python train.py --d_shared_expert=0 --router_z_loss=0.001 --n_head=4 --rope_fraction=0.75 --init_std_up=0.0381 --weight_decay=0.19 --decay_fraction=0.564 --decay_shape="linear" --final_lr_fraction=0.05 --batch_tokens=[16384, 32768, 65536] --doc_mask=true
Below are experts of layer 9 (counted from 0) of a mixture-of-experts language model. Rows are named router (the router's row for the expert), down (a neuron's output weights, with its number) and show model dimensions 192-287. Each number is 50 + 12 x the weight over its row's rms, rounded and kept within 0 to 99.
Before each expert's rows: "raises" lists some tokens whose logits its average output raises strongly, later layers aside. This comes from a sample of Wikipedia text that the model never trained on.

# expert 9
raises: "\n\n", "1", "\n", "2", "O", "T"
router:15 53 34 43 61 48 52 46 32 44 28 21 46 43 46 47 62 60 66 47 35 51 52 48 42 71 38 29 54 44 50 46 63 58 57 41 41 40 53 60 52 53 45 56 58 60 64 39 30 47 45 41 60 30 41 52 49 63 46 45 49 22 56 52 56 59 46 72 54 61 36 53 71 60 81 38 60 68 21 51 53 51 57 43 51 57 63 48 42 47 56 49 58 44 60 67
down3:35 57 63 58 57 47 47 37 62 65 56 50 60 68 54 52 61 67 56 69 58 63 48 59 55 51 38 50 50 22 27 75 35 47 50 39 47 61 43 51 51 55 68 24 67 42 44 49 29 49 39 47 41 81 61 53 41 52 49 63 48 38 52 45 67 22 70 47 51 35 25 35 42 46 53 31 69 51 43 39 51 57 46 41 47 37 47 34 54 43 44 54 31 70 64 56
down4:53 47 48 46 60 44 34 62 43 70 62 44 29 46 57 75 61 39 63 47 56 74 36 47 54 53 45 50 53 50 47 57 53 66 76 38 31 66 53 40 44 50 40 55 35 45 54 50 46 51 39 45 25 58 66 41 44 77 45 60 63 32 41 38 62 61 41 23 43 42 49 66 64 38 48 43 39 68 41 52 53 07 43 36 40 40 60 40 35 51 62 60 49 63 41 52
down5:47 68 53 46 44 44 38 72 50 71 57 44 55 41 37 47 47 47 46 56 62 44 39 59 59 46 53 35 48 47 37 55 68 36 31 60 70 50 51 31 51 45 60 60 48 25 54 39 50 39 38 66 61 51 56 40 63 34 47 27 22 35 56 58 42 60 79 58 45 29 32 53 38 59 59 26 41 52 45 54 66 32 46 25 69 32 58 66 42 36 23 38 52 44 48 47
down6:48 39 42 64 67 65 54 55 59 38 56 27 26 58 46 40 45 68 62 43 63 24 36 47 37 42 48 56 58 32 54 55 54 73 24 55 67 55 45 48 61 41 38 33 27 75 47 57 40 42 49 58 58 54 49 55 50 42 50 69 39 59 32 30 57 49 46 53 52 55 41 43 15 42 36 31 49 76 49 56 35 25 60 47 42 52 57 56 33 60 32 62 26 63 35 53
down7:39 74 39 56 46 48 55 48 33 41 25 61 56 69 54 43 69 57 40 57 52 61 48 58 20 39 51 32 49 53 67 35 64 49 36 39 44 36 39 57 40 57 65 55 39 44 61 59 51 48 69 49 56 46 52 64 53 55 58 45 56 65 46 51 46 44 39 58 30 63 65 51 29 64 44 65 61 43 34 57 50 27 63 55 50 49 32 51 47 60 38 35 30 63 35 49
down8:63 57 47 54 47 63 44 44 41 55 50 37 51 43 58 37 51 36 55 52 44 58 41 74 37 64 62 34 52 28 55 81 50 51 49 50 55 60 38 43 60 43 57 42 12 71 44 37 57 55 63 59 44 46 52 35 27 53 38 61 64 46 50 46 64 62 57 50 52 65 41 59 41 61 42 42 41 36 45 46 29 36 53 63 39 36 69 29 31 70 41 38 45 74 54 64
down9:61 49 62 40 53 62 20 60 54 78 39 56 43 56 54 49 59 34 46 48 43 64 83 50 52 51 50 37 50 56 36 52 67 36 70 43 70 56 33 70 65 49 39 47 52 42 50 63 44 47 43 48 47 49 53 56 52 38 59 45 67 55 49 36 48 37 37 48 39 45 46 45 40 58 46 46 25 41 54 25 68 62 58 50 45 54 52 41 45 40 61 44 57 30 51 46
down10:41 58 70 70 45 62 45 44 70 42 40 48 48 38 49 32 52 51 53 45 52 31 46 43 55 66 65 68 63 45 70 49 38 42 55 65 55 42 26 31 38 37 35 66 34 63 55 50 50 57 66 51 44 50 46 57 52 68 51 56 47 55 48 42 44 46 66 44 33 24 69 32 49 33 39 36 64 32 59 29 52 19 44 59 74 55 52 51 65 54 42 42 37 38 28 40
down11:64 30 48 33 54 27 58 67 61 53 41 44 51 61 46 37 25 62 59 55 66 38 55 41 65 17 47 65 55 37 43 47 48 36 37 49 55 56 66 67 36 51 62 13 44 41 38 45 57 51 57 44 54 47 46 33 53 42 42 43 58 52 48 46 64 76 52 50 52 55 39 44 63 79 49 38 70 58 44 60 59 40 54 36 60 61 43 54 43 45 78 34 59 53 26 66
down12:69 38 62 62 60 58 38 72 67 42 98 59 53 44 47 52 35 52 38 46 52 70 41 56 50 83 40 34 49 30 48 43 51 39 46 33 33 52 40 40 46 51 48 44 66 59 51 69 30 45 50 60 51 61 64 68 36 21 78 32 54 66 66 46 51 43 48 37 57 55 43 66 73 46 45 46 43 52 50 46 44 30 57 42 38 52 35 40 57 71 38 58 49 39 66 60
down13:36 26 55 53 79 71 73 56 40 57 50 36 53 73 46 58 49 56 60 55 60 56 50 44 46 35 59 48 69 53 29 51 52 31 42 44 63 65 47 43 53 48 58 36 47 45 45 75 52 48 56 62 66 34 68 66 65 59 55 45 40 44 58 59 73 43 24 33 63 36 40 44 65 48 57 58 51 46 66 25 38 76 52 44 66 41 38 24 19 41 36 59 57 64 46 32
down14:53 60 43 42 76 32 35 55 21 53 47 49 38 59 61 40 56 57 76 29 60 45 58 57 59 58 48 30 69 39 59 46 27 51 38 44 50 45 41 37 53 61 42 58 44 60 49 31 50 68 52 62 59 63 41 45 60 51 46 50 39 50 40 40 22 43 32 55 61 25 31 61 49 58 55 41 28 42 42 45 37 65 49 36 55 62 64 43 40 45 53 48 27 42 45 67
down15:43 61 47 36 48 32 64 41 52 55 61 45 44 40 71 44 60 41 48 60 43 46 62 58 50 66 34 36 58 64 61 51 65 53 99 55 43 58 39 72 56 42 60 54 61 53 81 40 40 54 29 36 48 46 61 53 42 59 49 49 32 51 60 36 51 41 44 45 53 57 87 35 95 58 78 62 76 69 51 47 37 77 53 55 64 40 49 56 63 45 62 55 59 64 70 53
down16:70 44 61 51 49 71 39 49 35 46 31 46 35 37 54 42 43 49 36 39 62 40 82 51 66 58 42 52 54 26 41 54 56 65 47 62 52 67 55 60 55 39 69 50 36 62 73 60 56 52 40 60 38 51 38 60 63 64 55 34 38 58 33 38 35 50 43 29 46 38 42 28 47 18 40 47 63 31 52 44 55 51 39 63 64 29 62 20 48 68 61 41 43 39 54 61
down17:51 50 47 38 42 53 40 47 52 28 33 45 52 41 40 41 19 46 41 63 47 49 56 57 62 71 61 69 71 07 26 52 64 43 43 36 49 39 37 24 47 47 66 49 60 71 34 54 71 56 67 67 46 52 21 51 44 50 56 34 75 26 41 41 71 34 56 78 59 58 33 52 48 25 49 54 58 58 53 67 68 28 38 53 52 51 50 41 68 59 42 46 25 40 44 38
down18:49 53 36 60 41 45 51 53 34 45 53 86 42 34 53 28 38 55 55 60 74 45 77 54 52 33 43 50 32 54 46 47 79 42 59 49 67 53 51 44 50 51 46 55 36 30 41 62 57 42 46 49 34 57 58 41 51 38 50 53 45 60 47 43 48 68 45 37 51 55 38 57 70 39 47 53 50 46 52 56 50 47 49 45 61 38 48 62 30 58 57 60 58 43 36 61
down19:24 26 66 32 44 46 81 63 45 47 51 62 58 37 53 64 60 53 55 59 68 38 31 70 35 52 48 51 57 63 38 38 60 48 32 48 44 45 70 25 61 37 73 69 63 44 49 45 45 36 73 51 49 61 66 59 44 46 41 53 62 60 48 65 64 67 53 47 64 21 48 72 82 51 50 59 50 61 49 48 42 32 57 52 39 53 41 53 64 63 40 62 59 51 58 54

# expert 5
raises: " in", ".", ",", " of the"
router:34 57 37 53 67 40 62 61 43 33 32 38 46 41 52 56 50 68 71 42 33 22 46 22 40 63 41 47 48 48 59 53 69 84 67 34 27 60 55 65 40 64 50 37 54 59 47 59 38 37 49 40 42 49 46 53 74 45 50 58 57 36 55 53 42 42 47 71 30 55 41 42 75 42 74 37 67 66 41 56 49 45 69 31 30 46 69 41 35 57 40 44 38 43 59 56
down0:49 63 56 54 61 35 73 26 37 49 45 53 42 65 46 51 42 58 50 42 58 46 61 58 49 42 50 49 52 68 80 58 49 51 47 30 55 25 65 42 58 37 48 51 63 40 51 46 53 37 51 40 46 41 36 39 28 47 36 36 55 46 55 55 57 66 37 47 64 62 39 32 41 63 62 44 57 57 49 48 54 47 67 51 66 65 60 58 52 36 51 65 53 46 54 41
down1:42 36 56 59 30 35 36 61 50 59 69 48 59 55 56 50 63 56 70 54 57 44 60 39 43 34 56 52 49 61 61 38 41 58 44 61 43 70 64 44 62 48 44 73 45 39 53 55 07 47 38 72 38 68 57 38 61 47 38 45 38 42 56 54 44 81 49 44 48 46 51 42 47 52 32 42 70 59 42 56 56 61 78 47 43 55 25 57 66 63 51 57 45 53 33 31
down2:43 35 71 40 56 48 58 61 36 32 64 44 56 41 52 54 48 55 47 44 41 60 65 59 61 56 66 25 34 40 62 59 35 44 35 35 52 62 59 51 74 48 36 28 53 64 60 60 48 49 70 51 54 52 60 67 47 42 57 50 45 33 35 70 51 64 59 55 55 58 42 56 31 72 37 50 54 43 31 60 42 44 53 73 46 57 54 43 64 35 66 63 59 58 50 57
down3:43 51 34 52 53 37 59 52 48 49 57 48 38 49 55 49 75 40 68 46 51 56 41 42 55 41 32 60 50 27 45 66 49 47 59 44 40 49 48 48 55 76 38 46 31 52 45 65 49 62 67 42 37 32 58 66 40 46 29 47 63 42 52 47 35 36 51 57 68 44 46 63 51 14 28 79 61 70 83 58 57 25 68 51 53 61 80 62 59 48 42 54 38 23 36 48
down4:53 62 36 25 55 41 35 37 48 43 73 51 65 53 20 41 48 41 68 48 59 30 75 47 38 29 17 50 54 58 49 52 50 44 62 54 54 46 63 53 55 43 65 56 35 36 54 48 66 55 48 61 59 48 42 64 50 45 62 53 71 60 62 43 65 66 47 57 69 54 47 40 53 40 50 33 42 72 58 63 51 52 48 42 74 60 54 39 65 57 65 40 67 47 65 52
down5:57 43 39 46 60 43 56 42 34 45 43 44 31 66 50 54 35 37 27 56 65 46 73 43 72 63 70 44 61 59 34 42 52 49 56 41 38 55 61 36 54 37 44 53 30 36 35 37 45 68 36 44 64 21 50 43 60 43 58 28 38 47 69 46 43 50 45 47 39 40 56 39 63 40 68 58 60 65 60 41 45 62 52 45 71 39 54 50 39 45 51 41 47 67 68 46
down6:54 30 40 37 42 61 55 65 41 53 47 62 56 43 47 50 32 61 39 49 51 50 56 34 59 60 54 59 60 60 41 67 70 30 54 58 53 33 66 49 56 49 59 42 42 63 41 56 45 85 60 47 46 62 46 63 64 51 53 51 57 40 37 44 55 41 41 43 64 52 55 54 44 37 73 56 40 54 62 42 70 50 43 49 44 46 56 52 56 73 45 34 44 61 66 47
down7:46 59 62 45 35 55 43 44 57 38 37 51 37 42 45 35 45 38 41 59 73 59 44 54 65 33 64 46 43 55 64 60 71 36 49 38 41 54 56 60 49 68 51 48 52 18 71 42 18 31 69 50 64 60 44 60 51 66 60 62 46 47 47 60 36 75 56 50 44 41 57 36 63 55 51 40 40 41 16 51 62 61 50 60 27 33 50 56 31 48 54 34 44 53 28 64
down8:48 43 73 29 47 45 40 43 57 56 43 35 41 53 32 43 43 38 85 54 40 63 49 73 32 46 52 45 51 52 36 42 55 47 45 36 52 42 39 63 47 49 47 48 39 55 62 26 45 46 24 46 37 26 45 51 58 29 48 50 31 43 52 45 78 51 64 39 75 55 59 54 44 51 43 45 55 36 33 54 65 60 49 52 58 65 38 51 47 22 54 51 47 52 92 59
down9:39 36 55 42 45 45 46 44 32 62 35 47 72 49 51 61 68 77 57 46 52 51 36 56 63 47 76 35 53 53 42 53 49 40 69 53 59 43 57 62 53 34 40 79 33 48 66 38 61 55 66 48 45 36 72 47 52 34 56 41 40 64 32 49 71 44 78 32 55 49 55 59 40 65 31 66 52 41 60 47 66 59 57 58 42 34 67 46 82 28 56 66 59 39 58 54
down10:53 53 38 32 56 37 72 39 43 41 51 60 36 45 58 71 47 68 58 67 56 60 43 50 45 67 47 62 41 59 59 41 41 59 33 54 50 36 20 47 66 65 54 54 39 41 43 34 45 33 56 51 39 67 32 60 50 40 55 72 23 56 28 55 48 41 37 49 53 62 73 32 48 42 45 56 46 70 61 47 52 58 44 55 65 22 48 27 35 51 59 46 36 34 65 55
down11:46 54 47 62 56 66 41 44 45 62 50 51 50 48 35 39 59 54 30 70 42 52 49 65 76 54 40 61 54 47 48 48 44 49 55 46 53 46 63 31 54 59 36 52 36 58 57 43 52 58 67 52 45 52 47 51 52 42 51 51 45 46 50 53 50 51 37 59 50 35 58 57 30 57 52 55 46 61 20 51 26 50 53 38 36 37 45 58 49 59 49 53 35 48 49 48
down12:72 68 48 34 49 36 58 40 39 36 49 50 78 49 64 48 65 40 58 39 48 55 46 45 34 65 38 48 66 46 45 62 60 48 64 64 47 61 47 58 62 56 42 62 52 54 74 56 49 55 53 33 64 52 63 37 55 54 31 54 46 32 61 56 26 48 53 48 58 53 59 45 45 73 67 56 53 45 51 38 47 28 54 41 47 44 40 45 48 54 50 36 42 73 45 36
down13:68 45 86 42 48 44 53 55 57 29 56 56 50 47 55 60 48 65 65 45 47 50 56 51 44 72 35 27 45 67 65 38 33 55 42 60 46 47 52 61 50 51 52 58 44 32 65 53 42 26 40 36 53 42 48 46 73 63 40 49 59 62 60 46 53 44 49 49 58 67 52 51 35 62 64 42 41 36 36 59 64 50 37 22 35 45 62 52 43 65 72 45 47 54 43 46
down14:54 54 33 54 46 55 49 52 41 45 56 55 52 44 49 51 57 45 27 32 50 51 62 44 30 46 66 53 45 54 71 55 40 65 51 41 43 53 42 63 55 55 39 53 39 48 48 69 52 47 56 64 54 64 63 47 56 32 79 54 56 53 38 74 68 58 46 69 52 50 45 36 50 50 50 46 43 84 53 57 48 60 44 47 53 39 64 44 36 59 66 54 36 73 64 52
down15:41 40 48 57 50 48 35 56 50 47 50 44 41 45 48 53 50 68 37 31 78 46 47 67 55 68 48 34 73 32 54 57 74 37 53 53 40 57 70 30 57 39 46 51 51 25 62 36 40 59 61 66 45 57 68 60 51 37 50 65 41 58 49 42 32 50 56 46 46 41 50 67 35 63 33 54 46 32 67 41 59 66 63 48 38 64 59 65 53 33 46 54 44 55 48 41
down16:53 39 41 66 50 54 53 69 57 42 51 46 64 35 53 45 50 40 72 43 57 46 70 57 41 41 27 41 39 51 41 47 53 53 47 44 57 34 49 37 43 29 59 44 65 68 37 53 46 63 25 70 44 42 42 59 58 41 51 42 43 59 45 42 68 46 49 58 51 37 41 58 61 30 64 61 34 46 52 57 53 67 66 44 41 67 38 62 58 42 38 39 66 29 32 55

# expert 3
raises: " and", "-", " ", " L", " M"
router:40 62 21 42 49 38 52 60 53 32 38 26 40 50 69 52 62 66 63 39 41 14 68 42 45 85 43 31 60 48 57 43 60 52 80 39 38 50 56 59 36 54 46 50 56 63 48 47 37 33 36 49 50 41 48 39 52 67 48 51 53 35 77 57 34 51 53 65 41 80 53 42 60 52 88 49 65 90 27 50 61 43 72 41 39 42 59 47 26 47 30 46 68 50 66 57
down0:54 46 37 54 63 46 65 60 65 45 47 45 47 36 57 58 46 46 56 61 55 36 54 69 63 45 66 33 57 36 46 51 54 49 17 26 42 71 38 51 37 71 52 37 58 46 47 46 52 52 55 34 46 60 34 52 53 42 38 47 62 45 61 46 48 64 49 49 70 56 55 50 82 33 54 63 42 58 56 54 48 46 47 76 41 47 38 51 58 66 53 47 65 65 56 41
down1:51 34 59 43 45 60 48 52 36 38 51 64 50 79 43 53 55 51 48 43 56 50 51 72 36 55 69 61 69 57 51 56 39 44 59 37 37 37 46 35 56 41 40 54 53 32 43 54 50 46 52 52 37 47 75 48 64 50 32 49 72 62 58 61 46 55 45 40 60 24 55 68 28 52 36 58 64 57 72 43 63 46 71 52 20 57 59 54 55 40 41 48 53 44 60 53
down2:45 43 52 61 57 48 42 52 35 45 62 46 55 44 49 44 37 55 55 48 53 52 50 22 36 63 45 38 75 58 82 68 70 70 41 35 51 49 33 29 48 56 38 45 69 34 33 44 48 55 25 54 68 72 61 72 52 40 67 37 50 39 34 67 38 48 30 45 64 63 78 64 74 58 58 60 60 56 58 52 54 62 68 63 50 49 35 52 44 40 40 56 47 70 56 44
down3:56 39 43 64 43 37 32 41 29 43 54 43 35 24 52 47 57 54 60 68 60 58 42 48 42 62 42 39 52 28 56 53 37 37 73 30 44 68 45 45 59 47 54 54 28 31 79 56 53 54 60 50 64 62 50 34 55 47 49 41 54 34 44 54 51 45 49 59 52 37 56 47 74 62 36 19 57 45 35 39 33 52 58 56 50 64 51 55 51 53 65 54 54 48 48 49
down4:69 52 42 59 62 71 49 47 41 32 45 41 53 60 70 54 52 48 47 58 50 59 40 55 40 51 46 41 83 62 67 36 46 64 37 39 53 59 67 50 57 46 70 53 49 42 42 61 60 16 64 41 51 48 43 49 46 44 70 45 38 38 61 51 66 33 28 38 51 60 35 39 27 64 53 50 49 25 80 56 52 53 42 54 57 66 59 50 57 52 48 28 44 43 61 64
down5:22 57 47 45 58 41 51 68 55 54 65 50 44 55 45 49 59 69 49 58 50 36 79 61 49 32 53 28 59 53 32 72 51 68 19 50 75 45 37 29 43 66 58 39 40 64 51 55 69 39 34 35 49 54 60 47 47 49 56 58 46 46 59 42 51 37 31 39 32 56 41 55 80 68 52 55 49 53 50 47 40 68 43 38 29 70 58 72 39 63 48 71 50 56 34 44
down6:45 54 38 70 35 53 60 43 63 43 51 56 46 52 60 33 54 50 39 55 50 59 41 54 46 45 53 39 40 49 43 70 75 53 58 63 30 68 31 55 51 60 56 37 64 58 39 61 43 34 58 56 54 53 72 66 40 50 44 47 41 66 62 54 60 38 48 53 72 53 28 39 74 57 71 70 34 43 48 57 43 50 50 61 64 42 62 47 46 48 59 57 75 73 54 22
down7:49 55 55 45 41 58 40 38 76 49 64 18 47 60 50 28 73 41 86 53 55 48 42 44 60 51 45 52 65 44 41 45 58 77 43 66 38 40 53 40 40 54 47 60 54 60 25 50 30 41 36 34 48 49 29 41 44 55 56 59 56 37 46 64 53 30 45 40 54 26 70 39 40 37 63 47 37 49 52 41 73 55 57 39 23 53 55 56 57 62 42 29 45 54 74 38
down8:52 48 41 46 55 29 49 56 26 73 49 44 59 56 45 43 56 44 57 65 72 43 54 33 38 45 57 57 45 29 72 50 65 33 56 57 52 76 48 61 45 67 44 64 31 37 73 47 61 29 55 63 56 51 24 65 69 38 60 51 49 53 50 51 35 54 34 54 51 64 70 40 50 74 48 50 58 59 30 58 43 49 63 38 52 62 34 43 27 60 85 73 42 51 52 67
down9:52 49 50 28 52 64 62 55 31 61 36 39 55 46 37 80 31 38 68 39 60 53 37 50 43 63 74 53 40 34 50 76 53 57 53 57 46 47 66 57 53 36 45 44 64 44 60 73 38 64 60 46 57 65 45 59 49 55 51 37 26 38 20 53 39 56 37 43 25 42 28 40 52 51 37 61 46 53 27 50 51 69 46 48 67 57 31 64 47 61 66 45 66 39 30 50
down10:55 29 64 45 69 79 36 41 45 48 52 47 48 31 59 69 52 53 42 36 48 34 56 59 57 70 32 40 34 64 49 47 35 62 42 56 58 40 47 51 47 72 55 37 72 36 71 64 47 36 57 40 48 33 66 40 78 54 35 65 46 54 66 52 57 67 59 46 49 14 59 35 12 47 47 70 63 38 50 43 50 67 55 47 58 42 39 48 44 45 65 47 53 41 45 76
down11:66 72 72 42 59 47 45 39 33 29 46 35 51 41 71 68 53 39 43 49 45 49 82 60 61 51 67 10 66 61 39 64 70 40 71 55 42 55 59 36 52 56 42 48 54 50 60 67 48 39 44 45 44 76 54 35 54 45 71 50 35 46 52 53 56 41 60 51 45 53 50 43 59 38 22 53 76 63 49 48 45 67 56 68 45 65 50 35 58 38 41 49 54 36 49 55
down12:46 48 47 55 77 49 67 64 55 44 53 43 53 50 47 38 51 53 33 57 36 61 29 68 55 40 55 58 48 50 41 70 33 50 63 43 55 55 54 38 61 53 46 39 53 56 54 56 35 53 55 67 57 59 55 49 38 29 20 48 45 67 61 65 49 40 72 37 39 48 27 45 49 55 61 46 58 29 71 34 38 61 41 49 45 37 55 37 24 73 51 52 70 48 37 31
down13:45 50 50 56 56 48 50 25 47 67 37 45 31 46 52 54 35 60 52 43 40 32 50 28 27 24 66 55 46 50 26 35 54 26 53 50 33 33 50 54 47 54 44 47 33 48 40 44 55 61 77 36 43 46 42 45 19 72 61 79 53 54 48 33 66 49 67 59 61 46 57 59 18 60 51 34 61 55 45 54 61 26 63 53 53 39 61 71 53 55 39 66 33 50 25 61
down14:48 66 51 72 24 56 42 58 66 46 47 34 58 60 61 67 43 35 49 54 71 48 36 70 73 55 67 68 37 44 58 39 35 38 86 67 62 55 39 50 39 32 55 66 60 52 49 50 48 65 51 43 77 55 69 42 24 56 60 39 60 37 40 54 58 48 22 44 66 68 33 29 66 58 46 46 38 38 48 41 35 37 44 46 38 36 40 47 60 73 25 50 53 55 54 33
down15:49 54 62 56 36 55 46 65 68 37 34 59 60 39 47 57 64 34 66 67 44 43 76 55 49 61 43 53 69 48 59 29 38 50 47 40 54 62 32 43 58 59 58 58 49 46 47 67 49 56 53 48 34 61 38 41 64 28 38 39 44 54 59 57 50 65 54 67 51 60 48 58 52 55 90 47 65 58 40 40 68 51 45 64 59 53 42 48 45 63 59 47 41 43 50 49
down16:32 42 56 58 58 61 65 24 44 61 53 62 54 65 50 60 54 43 54 54 59 70 54 53 50 26 35 54 53 60 62 60 63 37 48 42 37 51 53 34 74 55 35 55 48 42 52 61 39 58 49 28 76 55 88 44 47 19 46 71 23 53 52 42 36 51 63 66 76 59 57 40 22 65 49 32 63 44 53 55 35 55 34 57 47 53 35 56 29 53 33 43 69 50 43 66

# expert 1
raises: ",", " and", " "
router:49 70 28 45 45 44 50 53 40 39 43 39 42 32 55 55 70 50 52 38 31 48 52 36 54 63 46 41 47 53 66 35 61 75 46 53 44 36 67 57 45 59 48 41 42 64 54 57 30 34 33 49 44 39 43 42 57 59 54 32 69 40 51 50 43 41 50 89 50 50 50 53 85 65 99 48 47 53 30 43 69 63 67 45 44 42 66 38 30 54 41 40 36 47 67 62
down3:51 31 37 63 50 38 43 42 47 54 60 50 39 72 46 38 58 64 34 44 57 72 59 44 55 49 50 50 40 50 52 53 46 19 36 36 70 53 47 75 55 52 50 35 29 83 46 57 45 55 74 38 53 49 64 45 44 58 42 33 37 68 35 60 56 47 46 55 53 38 49 53 35 49 41 43 61 51 46 46 53 47 45 50 41 56 54 48 26 36 65 38 61 47 31 63
down4:59 38 55 42 39 35 40 57 45 31 48 47 67 35 31 61 62 31 59 30 49 29 33 57 70 48 62 56 62 40 44 59 48 46 51 39 33 46 53 44 66 47 31 42 33 68 42 44 41 63 38 58 53 50 47 56 50 43 32 46 56 26 60 72 45 24 69 45 39 41 52 45 52 43 47 46 45 35 37 46 66 67 36 45 65 41 68 47 36 48 29 53 57 53 47 51
down5:45 61 49 45 56 52 47 47 68 51 40 35 49 55 44 51 46 63 72 69 64 54 64 52 57 39 53 33 36 52 46 54 82 66 44 47 39 51 45 45 44 57 56 55 49 51 63 60 55 57 58 76 62 65 24 39 36 55 37 41 47 42 54 42 32 48 45 54 34 65 16 44 58 40 27 57 62 54 31 45 67 57 43 42 62 37 40 43 71 54 47 43 33 40 59 30
down6:70 52 45 66 28 43 33 50 55 35 55 51 59 46 55 71 53 41 52 47 26 53 48 70 40 41 77 55 46 42 44 71 63 52 51 76 64 54 40 42 56 47 63 48 39 56 58 33 58 47 44 50 64 43 28 54 44 47 74 50 58 47 49 38 46 38 35 56 54 44 52 53 36 40 55 68 31 57 69 67 57 32 55 26 51 30 42 68 59 61 65 46 41 48 36 36
down7:44 71 61 52 57 55 56 64 27 63 28 49 50 61 56 53 50 52 36 66 33 43 52 43 61 72 46 47 55 38 39 48 43 55 59 74 61 82 57 48 88 64 58 39 41 45 54 52 63 54 47 42 41 50 44 51 53 41 61 73 63 30 40 58 33 59 55 41 40 45 64 57 54 70 77 47 46 39 47 64 50 54 43 45 30 46 49 46 54 58 60 53 43 45 42 43
down8:32 63 53 61 49 38 49 60 48 51 55 54 62 46 28 55 69 40 56 22 68 56 32 38 61 53 34 45 34 29 46 34 55 59 44 32 43 62 77 51 55 49 47 40 55 47 50 26 23 40 37 48 46 57 48 39 27 46 68 32 39 38 53 55 34 59 46 38 59 53 45 46 51 48 64 30 59 46 44 58 59 62 49 49 61 43 48 47 32 47 54 43 50 49 49 40
down9:46 38 56 54 45 72 49 42 59 44 37 51 24 74 63 44 61 51 44 69 56 35 73 47 62 42 51 39 53 63 56 50 48 44 57 48 36 61 38 46 53 64 70 53 65 49 49 55 52 36 61 66 57 46 42 52 56 42 60 59 29 35 57 37 40 44 54 46 61 59 61 62 13 38 36 45 39 70 67 28 44 49 58 44 42 44 60 57 50 53 43 64 67 58 54 55
down10:47 60 42 57 68 71 56 43 41 50 37 54 44 45 51 48 48 45 54 30 44 50 55 46 47 65 69 47 31 47 49 70 37 25 58 54 62 56 48 35 45 53 50 46 25 51 57 31 54 62 46 36 32 31 53 42 51 36 52 37 62 30 55 53 44 48 60 54 64 58 51 54 25 47 50 70 57 60 50 45 53 48 61 46 42 39 44 52 51 19 68 45 46 44 53 70
down11:28 47 65 49 32 47 65 56 51 51 49 53 34 52 59 40 51 29 60 55 61 40 43 38 45 43 54 68 42 73 54 48 49 33 25 63 62 24 54 39 41 37 47 27 58 34 59 45 49 56 69 47 61 59 33 45 62 57 53 48 48 51 74 57 45 46 37 39 82 57 60 45 49 66 44 61 54 80 41 62 39 69 52 43 39 34 64 30 49 50 54 48 27 52 51 51
down12:34 45 59 60 45 63 26 61 40 44 57 49 35 53 50 43 41 36 71 43 56 38 71 59 60 58 67 44 59 55 38 53 53 60 42 58 47 72 42 58 56 62 76 61 56 61 54 69 66 56 38 34 65 39 36 42 41 43 53 59 78 44 41 52 37 40 33 24 10 57 52 20 84 47 46 46 47 37 61 36 51 62 51 48 40 58 43 52 52 62 39 28 51 29 41 46
down13:42 50 45 27 58 51 38 48 29 52 53 48 39 27 50 47 33 36 39 41 54 40 51 63 63 71 62 49 48 42 56 41 35 51 35 59 63 47 62 24 42 81 46 57 50 55 45 58 36 62 55 57 55 70 49 47 41 67 36 61 59 59 45 55 37 35 40 38 54 39 55 61 86 55 58 43 28 39 76 51 44 66 32 45 44 31 62 67 44 60 58 47 41 39 53 44
down14:51 59 48 67 57 21 53 48 44 57 42 44 59 40 24 51 56 58 56 42 49 59 65 56 57 42 37 57 42 52 50 59 51 53 59 63 65 56 46 47 76 46 39 53 68 44 42 35 38 39 47 20 44 47 52 55 41 25 43 61 42 49 54 50 81 32 49 46 59 52 71 39 53 57 71 56 31 80 66 55 50 50 47 59 43 45 30 41 43 49 42 64 48 58 51 64
down15:38 36 31 65 46 30 62 54 45 55 47 55 50 43 46 53 50 55 40 35 34 67 67 62 54 76 62 59 47 39 74 32 25 60 52 33 48 39 61 25 52 50 37 60 61 55 49 59 41 40 61 38 54 68 22 54 58 49 48 64 54 54 37 39 49 46 60 48 61 32 59 68 15 54 56 49 45 46 58 43 59 67 68 36 60 55 56 41 64 35 57 31 23 52 47 50
down16:47 72 46 27 50 59 61 50 47 38 47 63 41 60 42 41 67 50 43 63 57 56 56 48 43 43 32 51 51 45 36 62 33 68 41 60 43 46 43 28 51 62 40 50 35 43 61 36 62 37 52 45 15 49 17 42 53 41 46 49 49 33 54 58 47 42 42 32 63 49 19 48 21 64 47 42 37 65 59 60 67 38 46 68 52 48 57 44 55 43 44 50 52 50 45 41
down17:52 65 45 50 56 52 26 71 58 48 44 74 56 57 57 54 60 43 63 73 38 29 46 43 25 31 33 38 63 36 48 37 62 66 32 50 51 30 56 33 60 40 66 50 54 43 64 54 48 58 50 47 53 41 48 41 68 42 32 52 76 47 70 43 46 54 55 57 57 50 56 42 16 42 49 53 45 50 49 50 30 59 56 60 38 53 54 48 56 55 40 61 39 65 62 33
down18:53 54 23 55 63 61 55 36 23 52 43 31 52 72 50 59 55 39 41 34 55 51 47 58 40 60 48 58 64 65 59 39 42 71 63 45 51 39 38 45 65 78 53 47 36 44 45 71 30 60 27 61 40 62 29 49 61 32 26 51 53 25 48 61 43 50 55 30 50 38 57 50 71 48 58 48 42 38 58 55 65 56 35 69 38 69 62 65 64 41 44 42 49 46 51 35
down19:39 35 38 41 63 48 44 56 58 70 58 64 75 42 48 66 57 65 66 54 47 74 44 57 66 45 48 28 48 48 51 74 52 45 30 30 21 64 54 43 53 50 55 49 50 44 64 52 48 52 50 29 64 34 63 49 51 32 47 55 40 37 53 38 61 48 59 50 74 36 55 67 41 53 73 32 57 51 43 57 71 36 60 47 50 51 52 36 70 40 59 41 47 42 62 40